Weights of a small mixture-of-experts language model, trained from scratch on English Wikipedia: 467M tokens, 9987 steps.
Below are experts of layer 7 (counted from 0) of a mixture-of-experts language model. Rows are named router (the router's row for the expert), down (a neuron's output weights, with its number) and show model dimensions 0-95. Each number is 128 + 32 x the weight over its row's rms, rounded and kept within 0 to 255. Numbers have three digits each.
Before each expert's rows: a language model's description of what the expert responds to. This comes from a sample of Wikipedia text that the model never trained on.

# expert 34
What it handles: Capital letters inside acronyms and codes, such as ICAO/IATA airport codes, team initials like HNK, and chemical formula characters.
router:099103136164061083081129177120128139116168030175142097145061101137080098109123155137158087078065112154115129104084120112134129070103104171106091110126162143092029117130077163099101103091149100116133102175149118158099078135136170085085118149137121084136144104170075175115175090124116115148
down0:159144141130137108153113152124194091118151072167075125225136100101093177131181072100123132091151173089150103084150117094134136117098124110137122152158148098133120129155152116152105151134107108150129160176133159113188144107126172147115129133076128119186142123114109127099088122136141190163
down1:067093128124128137147114204140137145132141241180169139160152104132118134052089137098152105103174159081114130126158083189109125145150136099073146171149089132121125180084162109166120133129151122161086174101157099139132115105141152132142166100157111164120129094102105097181116135143140129116
down2:121178147119133113101192112092174129094136139156209163116132101079143173085147116116100121194065171169127090127111112137171083144077114136165040115081106152079159085082080108111075179106104073086109073142104132093116141117153109115122151111097205118147179157129168160197126150141165107141
down3:052118105142085157140150142120148134115130140109136174140105175094141148147090135122133128103167135049126107121160149124163131125124087175123096091211074088121111122108148122049144152184131164104117149127116111092117101139121090144154107179159157071099178085066137117086059150099160099164
down4:117134173084171084125154132139098081133127137143127123119110108104068148091090140109081179139079129111097137126092057110108180106126122091132150086126117186121118098157121181136115134187095078115160156043137081150135088131134106118157116092155139147102222131132143131110119050147114125143
down5:156160146097130126135105144102128127151127123110172158105126109102096100191067124163183119215104097112065123152095121132147092180079149130178139146132079102120155132164167177132125105082104116046111116130106130109103094128160076165154080123132111142141132144163078102123132169121056052112
down6:177136110138156135141151122172178155142093104145149131130107173147128181093106083113159112142113097132111115078149138138117117152130158083153142111096123092194135082126128124155102162193083087070111159114096140121162150117123106159176172102096149086190080103086152167152139072068172168051
down7:108169160110138135078084111166182076114085144119106117130158116167121170099133178119122161134068119108113126144132113112113148150100116133129145164184118120151145149131116151101109105091131170137082113022190120153148136058166144084147139132119108100179116160108116074164145115108069152168
down8:119134147150116121169100152164046150140147095165078178160157117105130084117104143143113150138098188167145063149136110159106122118161148132133150094165106150102129165124140124163147136152099129165134151060129165181100222144141107118125095138183119064147118159144144132223159052128093161157

# expert 1
What it handles: Football and sports club data: year digits in season ranges, club names, and tables, such as 2018–19, FC, League, Stadium.
router:139086124120135131170151168139157122108125116123186177148148163174152116103162165176096120105101147176074143176076184095112108080134135110087112102112111065137077119092137162105081095135116118174080109121090118136102069131044123138059117136121127149173112088088083143111153117070091114106
down0:173136121109094108131166093106074108105087075141099087127141050128112122101098140095131191117147100172137120171145085139150100085175083111084183130075180086165145175131133172103123124141083198132157130187172114123063131164163132233110153165191125138163097101091127152142092056084147102128
down1:120113101108068134098176141123114063109063169146107152089126172111141127105083115127099175124154202211097136161142149203091088139109200193114179127080122139152104115138130115142122142146157168161169112161125152094172137093111152088124106168136137081086095048078051073156157161109088179126
down2:133151127104061134138099087101171106135136125116090111175156115137113143176156122029128154167122129109163061090161111106173170094152136115128088162133105050128161085066142119146122136102131117147119078120128149155180068122045113091111128137142181104111129153098155158118145123130113113121
down3:125157089178149128175086145114109106161090076116137112097174154117143113149091126155168147078117133119125183106125121159150091095144081109155166118166071148140113128146166115164124158168125162174117123141107100149108129112143148130121107134133174180150154189120126181141092113090173163119
down4:173150130096107115111110098159182119199186193146094133125125108144052082115125153125138153135178133043136119104117102164093095128147132102147140084158146124110097116110175100187112130160146117111138125126143136164133177136164105161126112105201123110132152134076167117159125183116158091103
down5:147117186143105153161142075075170140120162095144105124108109160115093136133003149076149165144174102088080165117079113150100120128160144128168146117109138096147114172125176123110094102112110151112093087171155119138141150088126136119143087125153131161114104112148082128094125112116196134138
down6:209098111140136155138119153101161125187120110132107139126090144130176156120126112124173130161091077110113214137181168152122103133092074094164088099101127105150135085125152173144137116079127141096150117116096159109123109106154138138145205185133145137145109111137114183139143102110085131089
down7:102128093100156091094106141124086177132091131151076134105142169131118112205159110114133167124137132137111204161153150102114045131160122077101150131126122123187180123171166167122063110153113119156094119165092102080140160179186156140166136096131127115125126095129134145090217110151131129123
down8:152096092112077176134130145121146172153109125136134144087107160109127096108145119126172239095173103124177125108100143115095132165152099077072169109085083096118183147100135121150082132163135155077152159091130136103125120150119087139144126126147126131168143153144138165110110125173112146151

# expert 17
What it handles: Table cell separators and words like "Washington" in track lists, rosters and results, plus birth-date brackets in biographies and family words like cousin.
router:118159142152139106131168070054114100099152193151083155156123170114132140096095127128108137118097141100110129170133152171123085082122171131110148087148112107106160148114089204115117172159131154166129207136138153151110102111187133084159213101149109108143136137133146080106156166151098094149
down0:117120122165141165152114097112110077179139158154108123160139101146176118119100161089121188130065154160119178120183138189072115113128117126168130116111146139161100133120149122145160125200164145115098112105118145144177142094158158217105159137149154108094112080114124147098091114153131110128
down1:119137163182135151112135138076086069165137165148101133142061109077133097100187210118110150110127081140140161095093149136139153139168110165125146108109102140130084145126123099085135110114144131165123070115183100111082115135075149122154115099114064156131123114134123157087136163187128104131
down2:137098114101152127071104160136134156083112145184084131118165164103118086085141089122128073130092158074132129129165143084148170149051081128147132118122101112072152124148124127146102071135166138083115104130177070173147124098112129151167178136165151178092151132094077139165144153145140125184
down3:144153130074138077107074120176116133154081153125145100176111112099134118117082171158103129113161113111161160061136017122169096107083130092126180121152157138139129117059105135156111125102148187198150134141141093112098085138102156146190111099104094136163129100145102111125163130120066187119
down4:127143142112089135097175177154104134121104102134097134155083131149107146078102111139148114113109091112083168138149166202169181168109132070143099161138117129064079174127150106120088139113146126117145136125172161141114176129101128126115116217084100157160114152105143100103107126123160181134
down5:137173146128153142117157108126132102135075151162098166141157101167142128170128111074135134131082143110156192107110139139154088105174173114144140145168139157136137132121146117081218139160150089133158079144131124090149103109055129204160126094102107020144166103083130137149122136203170135127
down6:134132098221111139081115094123108099132166201164143127143112209112120083137113147151156079178158162149179118139131082076130126124109127107113123073108075115137126115072167122155165156118126118181060130147144161075157127116131123143124129136141069152108129126161116103088110114081078124122
down7:118161167151196111123161114096099144091083115155124160062155106114154076138100102081160105119138206173079111135112083136094177130093116116166166072159110076124104231133164149158086160148116165147145143032119112144164140144169186119130105139057112187123086136129133131246157105090121095146
down8:090123143153105127136096142088135143108129105111112057156146145136089133134098121132108096194119170193177128128126111129143141143129115084190069072177132106113159148187160135093091096090180123151098188132122180109158133106154096091136126098164124212184134103142191140152134029093134145094